Experts of a small language model.
Size: 14 layers, width 128, vocabulary 8192, 21.5M parameters.
Experts: 128 experts in each of 12 layers, 32 SwiGLU neurons an expert.
Training: a variant of Adam for the experts, 676M tokens, 5159 steps.
Below are experts of layer 10 (counted from 0) of a mixture-of-experts language model. Rows are named router (the router's row for the expert), gate (a neuron's input weights, with its number), up (a neuron's input weights, with its number) and show model dimensions 0-127. Each number is 500 + 50 x the weight over its row's rms, rounded and kept within 0 to 999. Numbers have three digits each.
Before each expert's rows: a language model's description of what the expert responds to. This comes from a sample of Wikipedia text that the model never trained on.

# expert 50
What it handles: Line breaks and infobox field labels after a dash or bullet, such as Born, Spouse, Position, Website, Time zone.
router:492591456513576446465441482451488545596537493597528501485548582452526510423460529514461530627553523512538460534465561536491486426446472443431477473470406561497583488496417486473550489455570593508576508431469524526536499494530521490405501464454474487466547566609517474558478502548559456505515543458501421486516481475544455452526492449414372452499481371554579501433429546484563519482469
gate0:511569549556571454592527539472526413516436575591510475481395473507575475419469413515416505570417449484536408591433504566516577468501487400500589556537539494517493436559450619508460480498475493526490511486468539563511526492512469534509456450532474492537553518456421490578487433465505512558581583495537437481536458523502488503488575585465442527606465461541455481423440517538487559547472
up0:513528586442467520555499498490563511434487565609474469479407547494563442533499469522440492559434514494504465631548475534469523448475575508427522457472433534624467467598434512527447551499501588556481579451529530556511496508570497558496524503461573501509462468491437415550491379491568438566533537404551457555509456574545499538546506513511488431533391448527479431463419432466470481492533
gate1:468525503502549459575433531504513421523527546493627385438552490448485543413492510495521499553450508466441476557488555488432438425481379546519535505429522492499476423459512477562556534464453526530593433513454410422478515456406493528448541409460537465442516508503504453510463500390576390503489503470478539512480506580546485464460484412419483524503548459515522498529548654469493441446474
up1:536398554435543469510500537429403468470500555617511548493550474594424529435508479551533544546417537497446471537512560485489550576323524540468568507521387507441508391435435497538481471583461473434559513503443528534512539563494548504428557490488562447451497467491462500507516462474552447504600449433564448539480436582524531478473496510492424445507447463521495513526479571546527565521490
gate2:486529503571568562438375588531478550499442475486530485417431519486569495502485495554481509524489464464555449475545505588535528446478549449531491529440529575462583527466433544433501493586585548506539454603459535415496526594488550434473539521411505439472538438526508534422457559568542560525545476456542499461572529506509493450411499426520474347497504456420499462427528462578545537474463
up2:505487473454485502525515518488451471470511503533523428363588462500472452629529512494488409441469437510501490531494431543488531518376447518521489517611493483544419484424447436523454492472533490476445520497416533524528473496440481500470507534636496392504537565442534475477534569471495439504488549554561516506417499447491414502498547580440484610465483518587577487478486425383487507521608
gate3:512474444535534472490566498490598442602476362563492535398605474438427566468582502564452519483515527538557585520512543603589498605518462482531509572539492504419491569507469459491539537508408523514586493458469456573536413533512506585516571419448507559527448413454480384505479490443526524524548523442495563477507428477483568530482464522526519539527581504526562497479499456541511524490500
up3:438554425525476538490543428532558430413523609472443451602427441458499481563523439503580482508517532515509369492512437402497509477506529503478377422502491508506448556404512526523466412521471500469480524556523501505498527423530561411562506506550517496519527561511501611505553450480525542482393503528536524447452517502537491443480578640475502407553514532549488508592513552543449549533482
gate4:533565518492424479529554482517560541499491498610538450457494519495361536475625552494486461486581512484578554494536528484445369458489440513456450564572513458554489552505478475552565426496514603530446444609476554498488554586497561516472554524464458480489447502501510436412431503487491501451478472483400446506534510568530497411584408456461526417442580454487542470492486512453536552564532
up4:540537548605498444463506572467532447548482454578514501393470592432489538393576554588505548568469541529509402450515501523495494497515509572477533571471509429514362549500562527529553478506455553403604519549520487516531509482524535468455540439501478491549538536470454472478454432464498528525538571430506552522489497559408533474506503555446540496436464498533511515370556499366429552456527
gate5:550553521606472448543533379510458422477455458517443562522514548466552446516516528440396450544507578527449469505532558568498577508509580465382382481496428573475531534461520484498512439421470536472477535442491470531519478375556490441467515555586527499494533451399482531544550499508503434449469462538537487494466433459478454559525443478417559598472472516527466461484547473442492585437418
up5:489410455439496548464486522525473480584537518397515457528553474445506456496518495478504405572416459506587518449492460494525470574532458498558560517473640439489484527560484524523435537502599469454525449508431476487584512572379482549486486483399403596595516483538449464501523529456472500581558422490483560457430519447542484502528567454519515474469502584559471514598403465477523440460533
gate6:552519409539485496505428514501504444455532392535519459552536627508554491460511468424488562469544517508586551514497527485529471417474524536367521426482532521583535550495555453583526471551532509568478454505558576480404434601519466513362520467503476473463488528555565525524442471516517491541422504515546485552479499542471528494524426514533433517541568470528424466497500530513632619472408
up6:525570496452443460563557599504548578495443448481522485577630476525584486553445509517508521411414535538546544453541516478585505437498409434498467515559484575482532506553631420605456483444460507407507542568516517429517523583541477537438567541512502495489434481543521495515523439519407543516448500474457490453463443558477511460431496502576413472445521470482509480545589570464552436525509
gate7:509542484503468434404591565500416416539570463561574517469490492434613564448451456433540577510489479503474490546543523457469506446577468502504589551521424616468496506556453599491558493534621490490590531493505578512518404502477521496511528393522519497490520473511508426503509564481551533536566520376478543473569457518440477507485499535411504451479513513500564518396590520515445546466484
up7:473499483463530447520469476499500501459551530411557481491499504378516468475521519558494504529603523515534505529511459570497447536448439555484475484624473473523563386564496481512530581498417474498493550506556594431528562539384492518576419485454505534536431470518506505479601559492490583520352542434449453523551499507614464472404472613572533541512599483485472500535480523524526550540494
gate8:482626547516535487565500510537568441451486536571428470488460566497493506544414479525518597482506492538430504514547478502461570514386474443488484449500483501520494515501437501532492568555487449599498565423485396469477461451494462423481476479522526463447556484587516519390435530578500501493471522586484388510528509437513530635462428351501475466458440429472503505472500604520465573470488
up8:528515513495543501476353506439502490446580576473490456582480533414461460520485487474566422437446485503440533468505514516471470466450509523483408430488448492523359430544438449544658513539503488572527440576528520510475501568478513471510431518496437487520399479589415443599570454507443467430460497487482608549543455500539431475399487525521507461499508507590499455548483469531501475505514
gate9:520581467509589510495565472482525474502495548625531482509436461531625537431505484544447517508544478423577432600520488346576514508493619571411442530514538493520500499450502440508421480482516550458504536488446470520477557536501526523567546501445518452391510515607562490534548561530455445468578555510479527462593506511511480481552464501510502475446468477441529493470598497481392589453488
up9:455483637565577548497423512535468590470560610482548543521435471557469450518460481478457507564493546492511480501498452558576453445552578503563615575431395417440468515485489477541493446493548482447515528481554507557585484544492492610466563542487469588495473480455525503476522507441544500461538477598563606524497513408499512481549505428491518459548459547470402537552482485439486526412538
gate10:432516446512532549502456504423527456457444553590531471501478529540504536530434494511501446580558544443520530555531544453566538471489538408497510571436471601538371422498512472516458472553508488479500452447402568541534548522537463585448511481593461567489514617609657508490478493522515447514607513609459469584489504477544527452542492483573473430468437464563495463513480515467464482480514
up10:506453491495435490551536545532445455476576486506439547509465455489462493471474507478503575516427490514528509485534476597375489489479437531549601525516496510486591499554513498447528468553483480445421458445426490472445370489463540511520454522528540476455511520455529489528454560415438623484498518471481591431624510533402558476435499477453530588540424538432533484486637494557526477561382
gate11:539517486520476554443519528508488481492537599485434542495499552429470487518469432505461427579513523551516488474510591561474554508369458413494512412450488579439474423483517471446531532526584597516441483397548497514520459496399535570631544539494512491456522578501522572536555498498502465514449425502624495551442481563564568456516570492501453534463485511479528458516495603575573477518404
up11:415411446489542417524512450609488465435454432511465405517532444461473527439551543511488545412485496469523468436486490488399502480616478523495560556511578504439505464507483397518431493519532467442485470561455464437542468522469493479418471440510421485550498415442426421458497526499553607478566539445400494478508506463475468431371430471510529516501573505556500556590502549483493544573505
gate12:497475518470470447473450476490452467493637466604530538496514427539484470533437419543488520451464512504538508568489567495457600543513553571522375392569632483494526545485478407505480481475398558448570536480438507537522497571621504461519482463458508535497504485548426458506544481538456454458564553556530502528590515547430429455442480542475499475538448441456610501479454438585513486496520
up12:498478470435504463471440440457555556441469532532538515509587467515542476527477509595463494516409503458493557491474560505495560527418444530578507445541469531531475527482600552524392559428440558414495507492547449497565489482574575389549565442497490521418523522611550514523571463420550472533549550558487549513549530579568540467502489468510487543554431420518512447421500621483485379476512
gate13:427594528470524544480524400501529518497502429534476518416607635435411574413469499495497511554524485503473470522551472450336527463439547368459497517545465467463546512547405472464563432509506580428497405463529397547574527437566531529515509538471515468552529534579498466501505487481495507532473540450509515522546416519560476524572508539463412470459476468502501541517535561420489527507503
up13:556511595568487533462534362513572518435474495557488556520491651406436545508469510501427530621538551543553511615563494479449474503446544487544557499481538420499587470533495486497556535485545583484415478423474348454510548485483505499515499569487538464495503485555465523474474423483482473515505536472513560549534533503556484516518450533464387521490462483553407430556552540467568540484526
gate14:448462508531486534507585553586528501549500481533512556513458355426499531369521453535431460525610468476538490578446593455476543383550454439393489563479536531471531518391455475435484534466515536500484497423428430594520450473456500566479504507442471471440532486544526581499497503466525525496505551473566456479541488526400563513587428496442466510477456464433435573528513569509534485455497
up14:497615496434528477425544547521524514528385516564586520531434428516510570430489522487539483542604441425450488561539455506537465444564537378475565574469547516522522430455545434558456496518518521487553411465457465539508549548574521585414523506474494444443492516568537556472469524435544529518559562472483518535523524508496586492639482561458432495552492481524456529415497595459564463475533
gate15:518545566566625503480483495512501529516545478577582519501485498463394490405456515472328514470590480429463484554492480445451527477515472496515480407446474445521526432533476527502564446544460553546522507377473544454495603492610469504530573472565585489419483545516543452507450542393544520571518484515526462526522469467457558520565472439502457483446485380465512510469517501492518538460404
up15:547531569430564521515487439532567449510543491558605521518552590528542648435410559445485591512556513535508464482534535526447442552500483576406530531391449473469516520441551471488546484473522442511539488543532513462342433512512511493480524525506525453469441486527530529461501535418619504492475432452505468469521563490481535553471522458489467458556454433528545577487577611475490504488396
gate16:523558542459498559405407518464372510375516485494416488427567548539513504483532433544365499495522444458509550505464534469500443415484494434474515523484513575462463508487439486491594539569457505566519437527477595597609548521479542467477467586507521464526575522489539512496505537508579495516462565531520392440489473492455569536499488553563396564526470430420552506483429487497537492558486
up16:554547568455449546490543572461482588449501468542433615473581501551610503518500535565529555471534537492458481471578449391544492452476570416425467510411447504444523531454490470512492562597478572486440459520527570589555578526478527499509497474553495427535494499509509608511450547591547470574522543585501375506532460501521527570559481506465467476497530513511521451398477478477579497428539
gate17:584544505439456436428501536504595525587510551540435420504494526515556545522492427375496521461508465532513473544518564487531584486465517529524561473386457476468599541524531490504633530552516565536481618482484547547509505516547469504517491622528475486542458495552563462546542463498465467456513504521473468493545408595552441469541504397584441454450507443626557519496468490553459519541562
up17:478411507534455494505473455501464436467471490490542513520572559537478491527570446347390486481452457498529495493507447552459488541485413412620517631462517466510531522551402521566437452450508509497525471505479533448493534436524596507541451546512542490558513422553465639422480523589463494514470508518562499486414540513505585423445486480538484455510418493488515473447556518485543559550389
gate18:610489510445543586498472559460605526476529417547521459484467557463439457483484590551497457602543539515546550492455503548427415527434422520453498491517493456551538437520478563516441480478515582459468499458422489550514463512478515402417489498541525526482430549561430526439441526493566511545549504476452557532570382573444419485534417491528481574454560485548486465545507537348525498451486
up18:601555496496496489505493554551519503468459515599509562484423594529565426559546484547526467560540494472455446488457541532487434522446529574460472494479427408626456493439528518553475499479434532529540526453482502539425503477578476447522441606445534516495475603599400526507517590546573419509497468443532489487496433535531445609529410519398506491446525489489518470452545514386450483481524
gate19:451434599464569408479499550472440446493528519572566553408630554459550520476518511456513524471473394490429487489491480432509467530418371431427537485513486552560483467464454473522495581450453586476522440527454554419457468414419596524511533491543476454509463511551471560484496492512534558506519577422416479477551510509484532451473513468468408521455474447486549434463511584505509616513492
up19:484514606524464503448534563545504460534445579533512495477573574539514470506479472482506465473501547437521448530507459565528532519470445452460375485513526465511543452452465480471417462516601505407574534551546500574532495601570480527527493535488490511454470488516429672565516392449541554470526430498554506502494460541457484552583477415455452659573516499476514528471431493556526456435548
gate20:533586464492451519559440403505496556521518542515496552412420560429456470505522548505429489530495479503560416504505535506557525488578512505488507475433358496468535538570495538483422540525494521608481569490495481440469546446468490453499500519327533459468503484514488422582507435582546460524617522554453541538494497562563455444578568435622551504481499507569483441440529496501457510492439
up20:501526535576522488551434401537540511526494586506554452601434504517511436477461531495466449487555523417456520499485472466499422426479497590550554383563397518540408553472459455558513522490452511607531576539443463381482575520504463482526522535490502498455446513584542378443468526468474448461509462498533388499498518484532539486495450433539477530482437455600503507549494545554507383568525
gate21:588513458522489495577559548473506515500536463538482571429509522531567507471532566481550527579519537472542537551500467456451496464544544555436386502565465559462398506412436547524472490528424507469521491584458531473468477557455428484315521444563517467487560545563490434483552600598593457509628549415536491561582520478519501508469496428541499476485465465444456448483446500505466527484502
up21:418626472467433537505491567455432460613513602412464497500505511479488471517459564507512519565529432503504476683536426534469407558412535512495510545446477503476570474515486521552481505504454437491523502481453500532590557614529504520521552472491503526458526527554479516441539607473490557538513528475522484516525489454576463425543495416573536510543437491525502451434449590442591426504449
gate22:503555454521562422507539505561544425518544501567454436528547466542509447464543505449473556624506478369485464458428511460493437527472454433508523421499490555423551483593558574451543489541449497615517464605556445592560525550510546535489578498470497494477453406515495526512500447425519473451460475476514436431565537502585484519475521413536458449526575416479465473432514442541436528416473
up22:503361475606546490521492522514449483515570449448488478498501539494577493526454382544512422419435463563478579435446506541512529496573538557514509476560604443517469516480509500494508463466559485508434490522450471485470469508452481487533444535567485500511557550388480540589523450590495586474432455569578514469551464460453446474488474655517573568560488580444506562527517540449436444553486
gate23:447462530584557504449518537478395526446503532583564541551556463512499513493474474591489474449563465465522487499504534609488454466368433559552566588571591496468457488485509470497559503544543490503541595430498540501533534568518513578494506511370456492527493534506559432491493608497496538453440564496459463502528468503427552570543461478413367548487450518525606485518505473504609511501462
up23:437572607514479470519493576454498516458487468560448498547536551509417376538452498430481401572512534512497544546473477509551454379486431479556555483427408554513539498507495548470506544470583510526406486502481513509524475481438509476466474528457432482497495447425480567418541588436629438599487497402530529496513494498485567480443586443494520438437463511440571487479564571536550540464451
gate24:423466518552434455545480563507489429479446468563523478472443573541497475413535407515445433504577455531493580539520500487418489407480480448520510544456526481491528473489488487466595523449495521502557475416459536475505483597570483596449527472487434574443519458599459558493511471488596512518488536451412417564563463539555537475591441542368460422467465438541482465516551535504615473524446
up24:517409497517534366604560448445405462508455568506564537507510474503585509460451417549511427479542453460584418527480459470554419442535516575421458491540498428507447452485514500558481491462537484508581516489548524559560598472495489470435506500568536599474561461556581566456573511559437438491425564480461516477488434491554548389553488481559571517489455512487544454504492518550557467558478
gate25:508579498591563485474500540437590562537514498594557503523588530460523514443516528551475516568522551508510517574513594474456477485428526588455515493568417484589457419504467544469440472542517474552593522532498608543535379579475614571550543451427573518491474459531473548513451485468430452504530523480434509524499516524475518491457564573455432534491444427506522471418547616541470534521453
up25:569518470475465487515503411545487519619468573481423620508415549636522496581512543494489521441530483513448530421563545476449595555572502425565462443536509474468533492497518437446474511496433509451462490581436572415541473511606452531479477541401416551499408475535469430451535473422547543499471563541470498495521498511488559427502467504552451549483583517544506501568586436519514480533515
gate26:522510518515515508438499543469564506588480503614435586440463535498530473458456508490541536471498522595483464573535502408487541433491565453571518514441493447546587528593478485461531446473546542438482521520499509609614523504485514553514485541464477608440420403590495515475465512587522503514573461454409466497562470489504537577528515414483526440428484412538579509492473512366522518574539
up26:547567482497560417523515433468512490612536558567383512561501505389515548605546445478522545454398557523448497492510520499531550470552486470558541508525581521436529494504502594496428537441561568570506517553490570513493528500482490462521447474460499466574466405526530531500398445571477529478500488507414513463477580588493522629495456584514439494556557502460547453480453447479531578590466
gate27:577406542524443413538530493469541551605461493543515484486521479452461547409418508479421588576459524481467461473469518408603506499546434473429471572491553552549586423483498575493463515451462536490533482391462522572508472507455465510390518499557463517552538514482513509433485547574533386445482551491489425520472510485589495474540458453547548549534432534548607482486424513490539468500397
up27:530479443495545579504537403535432455407483503373511513538452507513530518568459499464488470457498440523548471449499528538326451518567422519545501372483411483409489565476565559482529473456559391468443476498524485451538565467505475396459453481514508512532503460480572573546474535535546556462441449523460621452492480458474529490535630525501475472459492555475473534480582470477459472496485
gate28:571486555507515535356515538452380503498442535500429501504527633418593551454437477507460490547513437468537528536557476439440552535540561519407479490553432473578534499593445469568577454457435410544501534409503422543511499541551521507500529537464488556508533431467479475477513574576489526472434503413584500528441485546525507536513494543499480519462520455390468472489408438552516490457556
up28:531485451467468494520541547534472520449496445482539505482515471567464500626484385547428485437406529479511451474480521506463499497498440524611544563502605488462446516482590489470470450424566557537362528671515508519471510532546451476472472574493524448427474594503500516468468506399486547470523484546486534502464509467494462486465575409586478569496517607457498487550552419595492494544481
gate29:537605545505551539473511604481544383525477482604496516475574471475522577468515540481573563608537475569434575459510488446533509488435459452406531464529474492560580459480449584517621481590425532507480520470527521549490524450576539520587560566423434501421534526517445461556526514541555425516417516481472480582596505548470503519559526454475492478503550457519448533508495490494498466396459
up29:590475555486557533523577424583473517558574503540454423458579536586410478401594545484510477456518527526544525492541502489499454510549475482447500417382473542514454508558443464529508497571464507522505534424454488480583475431387507486537492485465446432466501520475441534483430559454477455418500550422480613465573445515565451478551507509534399583564531553583440504495473510426526546470500
gate30:440453514511514424533498467520524484629560586535486518536482514536553516421391546457458521414465461522528544510410603410514563453328500449521528531526511486545397469479443417472466532442548528508567447539515520384536430500463472540430466511522496525552526468500532450546500398523535490453422441477510530474536462526435513510515440457452498490460599517499540502531563539408492413485523
up30:550481492555411469533480579569505554515495476402472443456505505515494509542528549467567463521464502514565448467470458484455457457564547529513489570506533460426548563589500611487543408553576446459467467465478571447527572502424451525554483524563513572469485437533509575544503573488444531537521503475476465440388495460489517515534526424565587500557469470491415547556454458642563619556444
gate31:570477500525447487467518442486518526454622508442527539480493521528457513444428470456440507582540560424598455513518489517562439465546511482443487592479496489557623509452463506526440509393513511504629493488573472514563466366585463450505492653490584525429530508486497499496503483505527437445466484499511429454509573524531561502574467438450436430495453474424449501446520536494581438463501
up31:541449437453430549504654456510565486578451445571450526430559480492491486462454481580572448431499524484519449499424565540593564564519474449497570473546547521435435513487581522475539508499460440509467587489553490524569475564519500518514537424560494593593564592462475500507474472492500448517498461532552602522563450557482516529457541558582567555522585517553567520546570508560454561477515